{
  "d_model": 128,
  "experts_per_token": 8,
  "d_expert": 32,
  "d_shared_expert": 0,
  "activation": "geglu",
  "normalize_top_k": false,
  "balance_loss": 0.00428,
  "balance_bias": false,
  "router_z_loss": 0.001,
  "vocab_size": 8192,
  "norm_eps": 1e-05,
  "optimizer": "muon_variant",
  "dataset": "wikipedia_en"
}
Below are experts of layer 6 (counted from 0) of a mixture-of-experts language model. Rows are named router (the router's row for the expert), gate (a neuron's input weights, with its number), up (a neuron's input weights, with its number) and show model dimensions 0-127. Each number is 128 + 24 x the weight over its row's rms, rounded and kept within 0 to 255.
After each expert's rows: a language model's description of what the expert responds to. This comes from a sample of Wikipedia text that the model never trained on.

# expert 39
router [141  93 125 152 166 104 116  98 151  91  92 157 105 153 161 159 144 105 147 155 108 101 101 109 105 108 155 152 149 101 118 114 140 141 120 156 102 107 101 111 114 146 157 127 117  97 155 108 154 145 140  96 149 154 102 155 126 112  95 163 142 150 103 165 142 108 119 157 156 154 108 152 114  98 106 114  94 124 115 162 141 152 145 112 155  98 151 107 107 111 108  94 154 107 148 148 111 158 144 111 105 146 110  96 169  98 157  96 107 157 130 104  98 155 160 155 144 101 155 110 157 105  94 104 154 107 110 149]
gate5 [124 144 143  89 131 139 137  91 128 145 110 159 124 140 200 110 127 102 156  90 125 114 119 149 128 135 147 141 144 120 165  90 110 136  87 156 136 102  99 134 141 163 137  96 143 125 144 152 114 150  93 153 110 126  88 131  96 160  96 118 122  97  82 139  92 115 106 146 147 164 119 170  82 142 133 106 159 151 122 133 149 135  98 103 143 151 126 127 138 100 136 118 103  85 125 139 157 183 112  88 153 136 107 181 135 107 160 105 113 146 130 104 105 120 112 154 113 151 124 102 119 135 120 155 152  97 144 167]
up5 [134 134 123 160 135 114 131 123 182  86  96 178 131 174 115 105 131 117 135 204 108 122 126 153 124 148 146 146 153 141 103 155 103 135 102 154 112 123 135 131 110 114 169 126 120 112 126  80 112 123 113 148 118 154 152 146 162 127 150 167 101  98 117 155 126 126 149 140  79 124 108 120 123 153 146 144 123 136 120 140 147 105 112 182  86  68 149 141 144 164 124 103 132 103 153 126 108 127 150 103 119 120 150 113 152 152 115 131 141 130 131 119 142 127 128 128  48  95 113  89 101 129 129  86 126 114  99 143]
It responds to: Sports infobox, career data. Digits, pipes and club-name starts in footballer career tables and league standings, plus year and infobox headings such as Career, Personal.

# expert 51
router [145 101 104 146 146 102  52 106 149 128  97 149 103 143 151 148 131 105 154 150 108  98 112 119  95 104 147 156 156 107 119 114 141  83 135 123 100 111 106 115 119 148 150 192 127 101 156 108 143 154 145 104 146 136  81 156 110 123  98 144 121 151 110 131 145  98  99 150 148 146 104 150 123 107 108 107 105 114 120 150 128 149 146 103 153 118 153 113 153 101 104  97 164 107 152 147 108 150 128 108 114 142  84 105 153  96 163 109 105 158 135 110  92 137 160 155 157 107 147 108 161 108 110  97 139 110 105 160]
gate0 [138 108 169 143 144 125 128  91 140 108 116 149 174 137 143 110 161 123 133 184 103 134 136  73 123  99 108 111 116 130 106  53  98 166 148 121 120  95 105 126 176 116 128 121  93 124 141 132 165 115  88 146 131 122 144 129 102 140 127 129  83 120 116 170 116 163 122 113 139 112 130 155 113 101 102 146 112 124 135 141 115 125  83 130 107 132 155  71 122 121 127 102  90 142 156  89  94 123 122 119 140  74 161 153 129  89 163 121 100 107 148 124 133 128 106 142 104 128 130 106 141  94 156  91 133 146 111 135]
up0 [144 147 108 145 105 152  99  95 131 114 104  97 124 124 115 149 132 101 114 173 157 118 130 127 112 176 139 137 133 125 137 121 197 129  66 126 126 106 123 126 108 134 120 118 137 153  99 112 146 126 132 135  71 183 153 117 117 139  98 115 174 116 180 122  83 133 116 125 136  86 155 136 105 128 137 112 131 170 146 131 172 126 149 145 174 169 156  98  92 119 114 170 138 150 160 120 124 144 129 144 164 132  94  85  79 118 112 113 110 155 137 122 148 114 108 115 144 104  93 124 137 140 114 123 147 101 117 131]
It responds to: Chemical names, vote tables. Pieces inside chemical names and numbers in election or results tables, such as cycloh-ex-yl, 1,3-6, 16.60%, plus accented letters.

# expert 17
router [122  88 157 151 153 105 186 106 138 113 100 140 105 150 162 144 138  97 153 157 104 105 108  99 120 103 150 162 158 114 119 113 156 113 111 154 102 110  94 118 109 150 155 112 119  93 144 109 151 160 148  98 148 150 113 158 116 118 105 147 146 147 104 151 145 109 109 146 149 147 102 151 102 107 108  99 105 124 111 157 154 147 140  94 145  92 150 104 100 106 109  96 154 109 151 159 108 156 145 102 110 152 107 103 156  95 155 111 108 157 143 111  89 145 169 141 147 104 144 106 162  97 109 103 161 104  99 146]
gate0 [125 140 155 123 132 145 114 142 127 115  96 173 124 138 122 118 145 135 133 181 124 144 102 127 131 132 141  94 107 128 131 109 141 127 148 123 122 100  89 120 117 140 136 100  76 154 163 132 136  88 109 160 156 145 140 108 152 116 164 113  76  99 142 107 192 150  92 135  88 156 137 103  90 171 141 113  91 147 111 133 125  89 146 107 145 142  72 127 175 113 104 108 107 112 120 131 144 118 135 125 143 165 120 159 154 130 137 150  96 139 154 152 114 142 140 121 165 116 133 194 113 177 132  98 148 105 130 112]
up0 [162  88 131 135 108 134  79 115 137 169 131 151 100 114 127 134 112 106 166 176 129 163 131 147 127 128 106  72 132 117 176  92 131  97 142  98 100 130 132 110 107 142 146  88 109 113 177 139 151  96  93 138 131 113 132 146 153 127 113 107  88 134 141  98 152 135  90 151 101 143 162 108 110 136 170 129 156 128 157 103 113 113 106 125 133 147 167 127 136 108  84 126  97 103  92 152 133  95 104 128 154 150 115 132 102 114 151 167  73 134 155 151 101 128 142 141 149  95 124 147 129 143 156  90 123 101 121 140]
It responds to: Word endings, table cells. Suffix pieces ending a word (-s, -ed, -ations, -ments, -bury, -mouth) plus table separators and cells before a pipe or comma.

# expert 44
router [126  97 156 144 150 103 193 100 146  86  95 156 115 147 160 150 122  98 152 146 100 103 111 103 107 109 143 156 153 104 116 110 138 114 117 145 109 110 102 114 114 147 151 184 121  99 154  96 159 154 141  97 136 159 157 149 116 112 109 162 129 143 112 142 145  93 108 151 165 147 114 157 115 102  96 106 113 124 107 162 140 147 150 101 158 119 152 121 111  99 124  98 155 110 150 159  95 150 143 108 108 141 123  93 156 113 162 111 113 162 130 100  97 150 163 150 159 107 141 115 155 108 105  98 151 106 107 148]
gate0 [164  94 178 111 114 123 150 117 130 125  97 166 175  90 109 136 117 128  97 139 124  97 148 111 148  65  90 139 163 117 135  88 145 106 133 125 139 103 152 111 117 149 141 127 116  87 145 120 131 120 154  92 141 119 154 137 136 128 133 135  99 196 116 133 114 168 123 161 122 121 128 127 120 125 134 137 160 147 175 142  65 167 133 114 124 124 139 128  90 102 101 127 168 127 130 156 146 106 121 154 111  98 156 120 148 144  90 174 102 125 145  83 140 142 121 163 136 100 156 153 143 133 125 122 138  93 158 122]
up0 [159 150 136 143 165 102 124  99 124 143 113 144 180 124 151 145 131 156 134 159 130 135 149 170 144 137 155 127 118  96 130 159 117  89  81 119 113 121 112 102 146 116 166 141 125 118 126 106  91 170 107 104  79 116 143 136 211 138 105 142 136 177 157 138 106  97 151 102  96 113 134  97 119 118 141 140 131  77 160 142 136 118 120 139 107 121 145 162 131 153  99  93 143 138 128 147 113 105 118 113 165 170 120  91 142 130 139 107 133 101  84 134 182 135 127 145  96 112 137 113 151 129 123 138 152 114  99 111]
It responds to: Commas and list separators. Commas, "the", "and", "or", pipes and quote marks that separate list items, glosses and table columns.

# expert 15
router [161 107 150 145 162 113 155  86 153  97 106 140 112 146 157 151 140 100 148 144  94 101 103 104 106 101 143 146 160 104 114 108 144 140 117 147 103 107 103 118 119 161 154 131 127  97 153 111 160 154 138  96 138 150  71 157 122 111  98 152 138 143 111 180 146 112 100 151 159 163 112 148 102 103 101 103 109 119 110 165 153 157 142 104 149 113 148 113 107 107 107  92 141 101 151 158 104 158 146 106 106 145 123  98 156 102 151 119 109 158 138 103 102 149 154 144 154 107 149 107 155  96 108 111 148  96  95 157]
gate2 [ 95 121 130 111 128 144  90 129 114 132  83 141 106 126  79 145 149 117 137 123  98 104  88 102 162 152 134 116 136 116 117  80 163 167 109 128 122 135 141 133 144 149 122  89 141 141  92 152 131 138 134 124 124 125 165 136 136 111 150 121  98  96 145 125 176 154  86 157 125 183 120 114 117  97 100 140  93 123 183  83 125 163 149 111 172 139 101 130 125 113 142 142 136  77 139 113 133 146 130 119 129 120  99 149 102 106 156 139  86 131 176 142 136 168 137  70 129 109 131 153 133 162 147 109 129 101  98 133]
up2 [151 115 126 156 144 133 169 141 148 145 154 148 130 161 145 114  95 117 154 159 144 133 148 127 137 111 168 165 120 152 131 198  94 125 162 126 158 102 154 128  95 117 121 118 126 129 144  90 134 127 125 130 114 129 117 153 118  96 111 166 174 151  94 142  74  98 146  96 129  55 105 117 152 177 121 146 146 119  74 149 153  91 129 133  97 102 170 117 149 143 121 115 117 135 125 148 132 136 139 104 124 102 142 103 132 126 120 113 168 116  82 130 145 110 105 139 107 140 125 126 119  81 112 111 150 110 162 137]
It responds to: Stat and table separators. Spaces, pipes, commas and and between numbers in tables and sports stat lines, such as 13.1 points and, vote-table cells.

# expert 48
router [177  95 130 144 157 105 183 119 151  95 104 142 103 148 155 161 141  95 151 148 108 101 109 102 121 105 152 159 156 103 125 116 149 102 108 148 103 103 105 118 113 154 147 129 120  99 161 104 160 163 145 101 141 158 100 152 117 124 108 150 139 145 112 132 143  96 108 158 160 143 108 148 115 106 111 104 110 130 118 160 147 150 148 102 151 104 159 115  89 108 114  97 163 110 145 160  98 152 149 114 109 145 111  91 153 102 155 107 105 141 139 117  91 139 160 153 152 103 144 107 165 100 102  96 164 106 104 149]
gate2 [131 118 107 173 139 108 148 117 144 122 154  88 137 163 133 104 155 169 177 128 147  77 127 118 144 146 133 107 170  98 132 157 133 114 113  90  93 109 140 179 110 157 110 111 152 170 107 128  88 143 142  86 134 126 176 134  88 124 116 137 163 131 111 164 149 140  86  96 130 135 154 143 111  97 117 135 139 120 110 128 156 143 148 147 129 133 114 146 131 104 113 112 188 135 160 139 109 119 122  81 116  80 132 125 183 115 117 100 155 153 110 116 125 144 102 171 132 127 153 134 149  99 144 140 113 117 103 128]
up2 [162 137 104 137 124 180 121 111 109 135 121 130 147 115 152 182  86 138  73 112 130 168 119 122  97 105 133 128 132 109 116 108 115 140 172 165 120 120 118 132 149  88 136 119  82  68 180 156 160 123 162 145 106 121 133 137 152  95 109 125 137 167 110 127 130 150 124 117 125  71 112 117 134 101 101 127 132 164 218  94 119 159 113 152 114 117 161 137 147 140 145 112 130 164 104 157 149 119 125 114 157 112 162 135 114 140 147 102 149 108 130 126 140 129 149 137 126 109 126 114 138 153 155 147 145 115 147 123]
It responds to: Prepositions and clause openers. Prepositions after verbs, such as retired from or prevented from, and sentence-opening On, After, While, Despite, In.

# expert 43
router [148  94 121 142 157 113 121  95 136 120  98 150  97 147 165 157 124 100 157 154 105 101 118 111 124  99 153 159 147  98 122 103 159 104 120 143 113 109 107 116 118 156 148 146 119  98 157  93 160 159 139 104 154 150  92 153 119 112 112 144 146 148 112 139 149  96 108 161 169 145 115 157 112 103 113 102 106 121 106 158 143 158 148  92 156  93 142 108 125 102 115  93 161 113 157 168 102 159 149 106 100 147 106 103 164 102 156 106 112 145 149 102  88 154 150 152 144  99 150 112 162 104 106  98 152 103 105 143]
gate0 [162 130 115 122 136 156  85 131 110 128 144 128  96 121 156 130 136 128 118 153 129  47 138  95 110 131 153 104 148  87 130  93 114  94 142 162 137  96 148  93 109 182 104 123 103 101 113 131 149 142 111 178 187 105 123 130 150 105 107 154 133  95 118 169 131  80 117 133 137 138 170 144  88 131 130 155 139 112 149 165 163 132 129 111  90 114  77  92 117 146 151 130 156 137 157 136 106 123 113 134  93 136 117 119 145 128 170 105 128 131 110 124 119 140 129 112  84 158 148 121 161 139 148 143 126 128 156 111]
up0 [119 116  95 181 147 130 120 129 106 125 138 141 124 111 176 129 120 133 135 154 149 106 151 115  96 141 127 136 124 114 127 107 104  81 121 165 106 124 139 129  77 163 144 167  98 121 105 161 119 109 140 182 168  97 130 109 126 146 138 153 121 104 120 122 121  57 130 138 113 161 158 143 123 159 139 174 157  56 161 141 122 141 117 145 131 140 113 119  83 156 134 167 143 156 178 137 105 134 113 108 112 137 113 135 142 136 171 133 128 119 100 124 124 129 156 129  89 128 118 139 148 132 155 160 122 113 125  71]
It responds to: Name pieces and punctuation. Commas, hyphens and word pieces inside personal names and credit lists, such as McGarel'-'Hogg, Lehrer',', drums',', plus William, von, Jr.

# expert 2
router [153  91 150 153 147 108 178  98 140  73 109 149 107 151 153 146 127 103 148 153 108 109 103 108 132 100 159 158 150 102 107 119 141 130 120 143 100 109  96 115 125 142 156 120 118 103 150 114 155 154 149  97 157 150  92 152 105 107 111 163 135 151 107 124 140 100 111 152 167 157  99 151 110 102 109 110 108 119 109 158 142 153 144 108 148  96 153 107  96 106 112  95 153 121 136 151 111 146 147 105 115 148 115  88 149 103 162 113 108 165 131 111  87 158 165 151 148 107 151 100 163 106 109  95 150 103  97 154]
gate0 [125 149 179 119 112 113 138 153 148 136 134 114 169 140 134 143 159 156 131 151 120 139 110  96 146 151 135 128 154 131 125  84 133  95 136 123 100 130 123 108 109 173 170 127 132 115 126 105 150 139  94  81 169 118 129 137  82 132 110 105 126 136 119 113  88  79 112  89 171 107 112 122 138 122 193 148 105 111  75 109 131 112 108 125 134 183 108 151 131 109 153 104  92 152 137 116 137 143 160 100 113 118 125 147 162  86 160 157 146 151 121  88 135 122 131 107 136 105 123  64 137 117  99  96 131 131 136 121]
up0 [130 131 149 154 108 121 149 175 165 113 117 168 109 183  90 140  99 128 131 122  82 170 125 112 126 148 108 120 130 113 123 100 131  94 131 161  97 122 116 113 100 120  87 135  96 104 163 128 146 112  94 141 160 129 159 145 110 154 113 149 144 128 161 118 132 126 128 136 117  73 133 121 183 142 107  98 156  96  67 138 114 120 139 173 133 142 160 100 164 111 127 147 129 143 160 139 124 143 110 156 123 133 133 178 108  96 132 179 123 126 144 111 131 121 127 147  98 132 122 102  71 143 150 139 126 163 103 135]
It responds to: Clause-linking function words. Prepositions, relative pronouns and conjunctions inside prose sentences, such as in, that, which, because, however, where, until.

# expert 8
router [146 104 168 144 155 103 141 106 127  75 105 142 108 147 155 145 144  96 153 151 101  99 100 111 123 104 147 152 156 103 124 110 150 119 110 155  99 100  95 115 104 163 154 164 118 105 159 106 165 146 143  98 137 159 125 145 111 115  91 153 137 147 116 150 151  89 104 150 161 150 107 154 117 102 102 107 101 114 101 157 148 154 151 101 144 105 148 122 111 111 107 104 168 111 148 158 109 147 149 108 110 148 133  96 153  98 149 103 108 158 133 113  95 150 160 151 154 105 152 100 153 102 113  98 158  98 104 156]
gate1 [141 106 133 153 138 144 148 125 149 136 117 144 140 124 122 110 117 152 106 148  96 138 117 107 148 167 131 116 155 132 158 153 165 165 121 160  79  83  88 108 134 154 121 109  95 163 125 122 122 121 130 112 130  92 143 140 133 116 179 124 141 142 121  61 135 129 103 126 132 119 120  82 103 138 114 114  67 124 124 127 135  71 143 127  92 109 116 117 157  98 150 159 137  82 167 158 114 145 141 100 151 130 153 103 120 154 168 159 112 147 133 122 158 164 149 146 164 115 162 124 168 147 150 130 160 119 131 168]
up1 [109 132 156  89 123 143 119 164 126 125 124 102 135 130 123 156 162 130 148 133 118 128 119 160 137 108 125 123 119 160 142  86  70 112 120 104 170 166 167 124 148  97 141 122 162 111 126 134 140 153 109 120 157 131 139 122 110 133  93 133 118 144 123 173  96 111 167 132 154 114 142 164 152 123 165 143 175 132 100 146 107 211 126 115 170 162 163 132  89 134 117 125  91 157  97 105 110 132 104 149 126 121 132 140 114 138  94 100 159 109 117 138 117  82 125  95 103 132  98 158 110 103 123 113 104 144 140  80]
It responds to: Punctuation and list joiners. Commas, pipes, closing brackets and "and" joining clauses or list items, plus coordinate marks ″ and words like ago, York, across.

# expert 23
router [134  97 144 152 151 108 185 109 131 114  89 146 102 153 165 160 141  92 162 146 100 105  98 102 136 109 143 161 158 103 112 107 150 135 108 155 118 105  99 110 121 148 162 136 131  95 151  93 147 151 139 106 144 154 138 153 121 115 104 157 128 146 111 158 150 105 115 151 162 150 102 156 115 113 103  95 109 116 118 153 148 165 138 107 162  98 158 115 105 100 118  98 161 121 154 156  94 158 147 112 113 152 103 100 159 108 143  99 114 148 141 103 103 133 157 150 153 104 133 102 158  99 106  89 155  98 102 149]
gate0 [102  99 119 120 170 143 163 154 103 132 142 120 132 106 148 109  80 129 134 134 135 144  92  83 133 132 120  65  82 117  98 103 157 132 154 158 124 127 120  80 135 136 179  96 120 118 123 156 137 127 153 165 133 156 146 162  95 117 126 110 108 171 154 152 135 155  92 100 101 145 129 117 113 147 107  64 103  94 155 146 140 120 122 146 102 120 149 117  97 150 110 111 131  99 164 129 108 158 167 162 137 132 155 159 136 154 177 139 114 124 141 152 132 122 105 157 151 110 146 116 111 148 143 141 152 143 146 150]
up0 [109  91 114 108 157 141 153 146 118 155 141 116 142 104 167 105  89 127 122 145 129 167 106 108 142 121 113  82  57 118 121  96 158 103 161 152 111 143 146  83 112 131 162 100 106 129 121 158 145  80 116 159 129 156 151 141 118 120 123 106 117 172 176 146 162 152  83 117  79 136 137 134 113 154 134  59 120 106 162 112 127 128 132 162 129 144 147 113  83 155 116 110 140 112 162 128 108 148 148 167 128 137 148 151 111 114 153 155 123 145 133 147 131 123 104 153 138 135 146 122 125 164 143 143 165 123 119 116]
It responds to: Place names, plural endings. Country and region names (States, Africa, Wales, Spain) and final word pieces like possessive or plural s before a comma or period.

# expert 12
router [161  93 167 140 145 101 102 131 145 105 110 148 115 143 159 153 143 105 155 146 108 101 103 113  98 106 143 155 154 106 109 115 141 120 126 146  93 112 107 105 112 145 155  96 121  97 153 118 153 157 138  99 137 150  56 158 109 107 107 161 132 158 105 135 150 106 109 142 159 146 103 152 108 103 106 113 100 132 106 164 141 154 147  98 147 106 152 120 108 103 125  90 150 111 140 154 108 144 150 105 103 150 105  88 152  98 158 102 107 145 138 110  89 146 155 158 159 107 146  98 166  98 115 100 145 109  97 156]
gate8 [108 161 163 129 164 100 146 133 145 144 159 114 110 137 143 149 126 120 142 100 165 122  77 104 137  95 147 160 127 130 121  76  79 169 125 183 131 129 114 145 132 153 145 136 138 125 103 130 155 146  95 116 104 124 102  89 100 114 160 156 167 156  76 116  71 134 122 117 150 129  87 142 113 145 137 139 126 122  97 138 112 120 124 112 106 137 139 109  92 141 155 114 101 125 111  98 134 194 133 126 130  89 194 123  92 140  88 115 143 133 126 124 134  94 147 123 127 130 140 135 163 126 120  95 151 113 120 115]
up8 [138  96 107 126 105 144 100 117 105 110 101 149 143 115 125 132 140 124 120 164  82 136 181 142 114 134 124  99 119 120 126 191 150 116 139  87 117 114 160 109 112 117 144  99 102 134 177 120  86 133 177 122 140 136 135 176 174 128  94  89  94  81 145 141 194 116 119 146 122 154 178 123 136 107 114 129 123 120 130 124 123 130 123 109 153 120 144 156 171 116 109 134 155 133 142 162 144  78 109 124 101 158  68 107 172 121 152 144 121 124 116 147 132 157 109 142 133 117 101 119 127 135 139 148 100 133 148 142]
It responds to: Common nouns, table cells. Concrete common nouns and word pieces in running text and election or results tables, such as Votes, yards, tax, money, stock exchange, Siege.

# expert 4
router [156 106 140 142 157 108 211 103 140  60  99 146 107 147 161 156 126 100 154 147 100 101 101 113 117 105 141 147 155 110 126 112 146 116 113 157 104 108 102 124 120 155 149 159 117 114 151 105 154 152 148 100 144 140 103 152 114 119 119 146 127 142 105 163 142 106 117 132 158 148 115 150 120 103 107 106 110 137 109 160 140 157 147  99 150  95 155 112 101 103 113 105 159 110 152 156  98 146 149 111 109 147 107 100 160 101 153 113 105 153 133 111  99 151 168 148 148 105 159 102 160  98 112 102 147 112 105 159]
gate2 [137 108 129 141 169  99 163 113 109 115 154 120 121 133 152 115 139 148 157 147 109 104 121 127 107 129 125 122 140 143 173  96 156 122  88 131 129 130 122 108  68 110 144 106 137 139 107  75 104 150 130 109 105 109 125 155 141 103 136 127 106 138 136 116 121 125 102 113 174 175 125 180 126 106 155 121 103  86 102 151 122 150 147 133 145 117 160  92 163 153 100  99  83  99 128  99 151 138 106 111 124 138 147 155 145 117 110 119 139 154  99 114 192 138  94 127  92 140 110  56 112 144 142 141 165  94 130 121]
up2 [152 107 129 107 116 144 105 140 128 129 103 131  88 172 146 122 139 121 110 151 135  99 130 108 135 102 141 108 106 145 109 127 143 145 103 111  53 142 137 118 171 115 144 112 162 134 152 149 131 128 120 126 157 150 126 118  96 166 126 116 123  96 115 165 123 138  98 162 166 123 111 106 111 169 116 147 149 206 119 149 174 139 159 152 144 101  83  96 126 127 137 142 141 144 127 147 132  91 135 130 108 140 102  72 154 130 169  87 113 143 113 120  83 149 146 137 142 120 155 126 105 152 149 136 145  84 111  88]
It responds to: Clause-linking function words. Connectives and pronouns opening or joining clauses in running prose, such as which, they, this, until, and, and sentence-final periods.

# expert 37
router [145  99 150 152 155 110 126 117 142  85  99 154  99 147 164 145 138 107 148 146 104 100  99 107 116  97 155 147 149 105 113 110 150 104 127 151 103 100  98 111 123 157 160 104 119 109 142 105 154 151 143  94 144 143  83 141 115 123 104 165 138 140 106 139 154 100 104 147 151 160 112 146 102 114 103 113 104 131 107 171 139 152 156 109 147  98 151 111 102 102 118 104 153  96 152 150  99 149 143 108 110 147 110  92 156 106 162 108 110 152 147 113  89 158 156 156 158 110 159  85 159  98 107  99 157  94 105 149]
gate2 [153 111 106 178  74 118  95 109 133 112 112 103 125 124  93 123 170 103 153 161 140 135 138 132 120 149 106 148 120 144 152  80 171 167  78 155 114 133 114 141 124  72  83 104  79 134 112 120 167 115 133 138 124 152 161 112 131  98 127 142 181 159 130  85 150 119 136 123 126 156 141 124 106 145 148 119 151 132 123 119 124 107 159 128 126 103 148  74 136  95 101 152 146 125 103 154 123 132 156 118 100 170 123 133 140 109  97 116 120 114 152 136 163 165 117 169 115 112 112 132  95 139  97 143 160 132 118 119]
up2 [ 91 119  91 111 117  94 110 113 137 137 112  88 128 149 123 136 134  98 140 138 133 106 139 180 122  99 200 141  95 161 145 120 131 144  92 126 131 126 120 122 124 143 129 133  94 103  98 146 167 115 153 135 175 160 142 164 122 154 122 156 107 134 138 132 176 112 121 136 130 123 125  98 137 151 162 177 146  75 168 116  99 111 138 140 139 155 155 105 113 128  86 145 159 157 124 143 112 126 135 195 130 124 109 147 166 114 156 125 107 127 132 184  93 124 162 111 153 175 137 143 131 132 131 137 135 102 123 136]
It responds to: Section headings, prepositions. Heading markers == and ===, line breaks, and prepositions like of, in, by, using in descriptive or technical prose, such as drawing 'of'.

# expert 41
router [141  88 124 147 150 101 134 106 141  81 103 167 113 137 159 154 137 103 156 148 112  96 111 107 109 102 152 150 152  97 121 109 153 142 111 155 112 107 101 105 115 148 156 153 109 103 152 100 153 150 147 105 156 155 107 142 114 113 105 154 136 147 116 192 142  91 101 161 152 143 110 150 115 115 109 108 115 107 114 162 147 164 152 101 158 107 153 108 114 109 122 103 153 113 148 157  92 150 146 103 111 157 109  97 145 110 157  99  99 162 148 112  92 146 150 155 144  96 145  96 147 108 112 103 155 101 104 154]
gate8 [168 108 138 174 144 119 137 147 148 117 124  92 129  80 135 130 156 152 110 156 105 124 108  98 140 127  78 101 108  89  97 120 155 137 131  90 130  78 129 139  97  91 124 175 118 143 151  92 100 126 127 124 160 181 147 131 135 144 110 127 119 146 131 121 127 113 146 134 140 160 168 106 120  96 126 148 114 102 151 102 172 127 136 158 141 153 116 138 144  99 126 186  77 125 141 120  94 161 102  72 121 102 139  83 104 107 117 166 120 126 140  99 140 120 121 111 167 126 131 115 134 136 104 115  95 126 137 101]
up8 [146 105 138 183 155 132 131 159 127 127 138  84 107 103 130 125 127 161 105 138 103 129 102  98 147 133  75  90 103  90 121 126 135 141 152 104 120 110 137 112  90  86 124 144 109 145 144  97 104  89 122 121 140 171 128 143 126 109 112 104 124 138 153  99 124 141 137 127 108 128 166 108 141  98 121 125 116  93 143 111 176 142 162 163 149 159 116 137 147  86 132 190  87 138 149 123  97 156  83  75 133 106 164 117 100 110 112 149 128 139 146 111 161 101  90 103 159 128 125 103 139 141 135 139  91 132 120 100]
It responds to: Time units, sports prepositions. Prepositions and time or quantity words in sports and events text, like per week, months, third in, from the album, yards.

# expert 30
router [142  92 150 145 152 113 198 112 139  90 110 148 110 142 157 150 145 108 154 150 109 104 106 106 146  97 144 157 156 101 114 119 148 129 115 149 105 105  99 105 117 155 147 184 120 105 149 112 154 150 150 107 145 152 114 145 115 109 102 157 141 148 114 156 157  96 113 145 151 156 103 148 103 100 102 112 106 117 107 161 142 164 141 101 142 105 147 116  88 109 105 103 150 110 144 153 107 147 145 106 107 151 112  99 160  99 159 110 102 152 141 111 104 141 153 145 151  94 154 101 162  90 106 106 153 101  97 150]
gate0 [107 163 151 108 144  91 153 128 118 103 156 150  96 103 150 109 126  59 123 130 147 148 128 170 120 105 128 126 127 102 124 156 111 126 136 138 150  86 119 115 128 139 125 118  84 158 112 115 158 164 134  89  99 114 124 111 142 126  89 136 119 154 149 111 145 132 106  98 178 131 129 150 133 127  90  80 103 132  97 159 133  90 126  92 138 168 114 183 166 144 125 144 127 110 130 167 141 131 110 165 136 125 154 135 145 122 113  99 131  89 132 124 145 121 125 153 174 152 123 163 172  91 124 119 138 156 134 180]
up0 [177 140 130 117 128 105 127 128  92 136 116 132 100 112 148 163  95 133 134 162 120 130 126 104 148 103 144 138 117 126 102 145 146 117 164 111 117 115 166 122 102 100 186 127 131 120 112 178 142  94 111 150 175 150 134 110 116 141 123 167 174 110  67 126  86 174 142 119 143 142 139 121 114 110 135 133  89 121 127 103 161 195 126 137 153 130 166  77 115 140 132 122 150 176 132 138 151 140 130 137  90 141  71 120 115 119 158 105 118 148 131  99 144 134 124 145 136 134 146  82 153 131 135 115  93 143 147 106]
It responds to: Conjunctions, hedges, table values. The conjunction and between names, hedging words such as probably, possibly, approximately, not, been, plus numbers and pipes inside data tables.

# expert 32
router [164  97 128 156 167 103  77  88 150 112 102 137 110 149 158 157 120 102 148 147 103 104 108 111 107  96 148 159 160 105 108 118 146 157 132 144 106 114 107 111 106 148 158  94 110  96 165 106 145 150 148  91 144 154  98 155 105 128 103 152 132 149 104 120 136 106  98 154 159 156 108 150 117 118 109  96 110 128 105 157 151 154 148 105 160 115 145 110 118 104 109  89 152 110 143 156 105 150 152 108 109 144 121  86 156 102 144 109 107 159 132 104 111 141 153 146 147  96 141  92 162 101 107 108 159  96 102 153]
gate0 [128 121 141 123 132 141 130 109 149 134 129 145 197 123 127 120 128 125  89 124 113 104 119  99 111 134 120 111 118 101 128 145  96 142 126 140  89 139 144 143  83 165 134 100 108 142 164 104 138 138 106 145 123 113 121 141 125 153  62 143 131 117 123  81 112 109 128 107 142 165  67 100  86 145 118  96 129 161 138 125 153 132 130 179 178 141 145 152  98  75 133 139 147  97 151  90  90 138  91 128 116  87 117  69 149  95 126  96 128 110 140 101 117 140 130 118 168 131 113 120 136 135 117 161 113 120  87 132]
up0 [109 117 116 108 145 108 101 126 147 133 127 147  51 136 137 155 124 107 134 121 159 172 137 122 116 146 119 117 154 135  81 121 123 143 182 135 164 127 111 103 153 134 113 172 150 128 113 140 130 146 171  97 132 132 134 119 108 145 165 149 108 104 106 184 110 167 141 136 148 116 155 122 106  91 131 143 138 161  89 150 147 104 103 106  90 108 129 114 181 143 156 150  94 145  96 160 144 134 149 121 114 140 121 163  89 141 169 118 129 132 105 155 161  93 130 117  96 133 134 111 117 106 108  65 114 112 128 135]
It responds to: Name and word endings. Word-final pieces and surnames in names and titles, such as Wilson, Jackson, House, plus date digits in tables.

# expert 26
router [141  98 128 157 160 106 105 117 154  75  96 141  97 142 162 154 136  97 138 147  96  94  99  94 130 103 157 161 159 102 117 110 152  93 124 152 108 104  91 101 120 156 149 165 118 102 150 104 151 152 136  94 150 152 133 155 120 114  98 152 134 145 109 141 143 105 111 147 156 149 106 146 120 101 101 102 113 124 108 159 150 164 141 103 151 111 150 121 113 104 115  91 161 105 146 161  92 141 155 105 108 143 120  99 155 109 151 108 102 155 139 100 100 136 157 142 153 100 148  99 161 102 114  90 154 106 109 145]
gate1 [124  87 152 160 169 134 126 135 152 129 163 120 102 168 116 144 112  88 157 127 159 153 131  75 149 138 132  94 128 144 144 105 101  98 140 181 121 156 132  95 121 126 115 140 105 133  81 121  93 117 133 132 111 164 104 149  73  94 146 155 157 161 127 126 121 120 147 159 108  99 126 122 114 146 111 108 151 139 127 117 133  66 130 127 103 123 153 141 117 130 123 133 117 101 139 119  90 190 158 124 162 127 164 139 117 158 139 102 133 158 125 104 134 112 162 100 138 165 134 140 134 135 137 127 156  68  90 133]
up1 [132 139 128 168 167 117 112 110 148 149 171 125 104 165 127 157  74  92 180  97 165 130 156  85 139 148 123  93 139 149 135 121  96 103 139 194 125 147 125 106 135 134 116 138 117 152 100 122 132 105 140 132 128 184 112 157 108 116 150 161 160 174 127 112 112 129 138 164 119 119 145 118 123 125 111 122 141 115 123 117 136  68 124 123  95 120 130 129 106 126  96 113 112 102 124  90 109 164 172 142 170 148 149 144 101 137 140 113 139 162 121 108 164 144 145 122 122 167 149 137 137 130 149 121 142 105  68 113]
It responds to: Descriptive and modal text. Prepositions, conjunctions, modals and verbs in explanatory or technical prose, such as of, and, can, should, meet, participate, grow.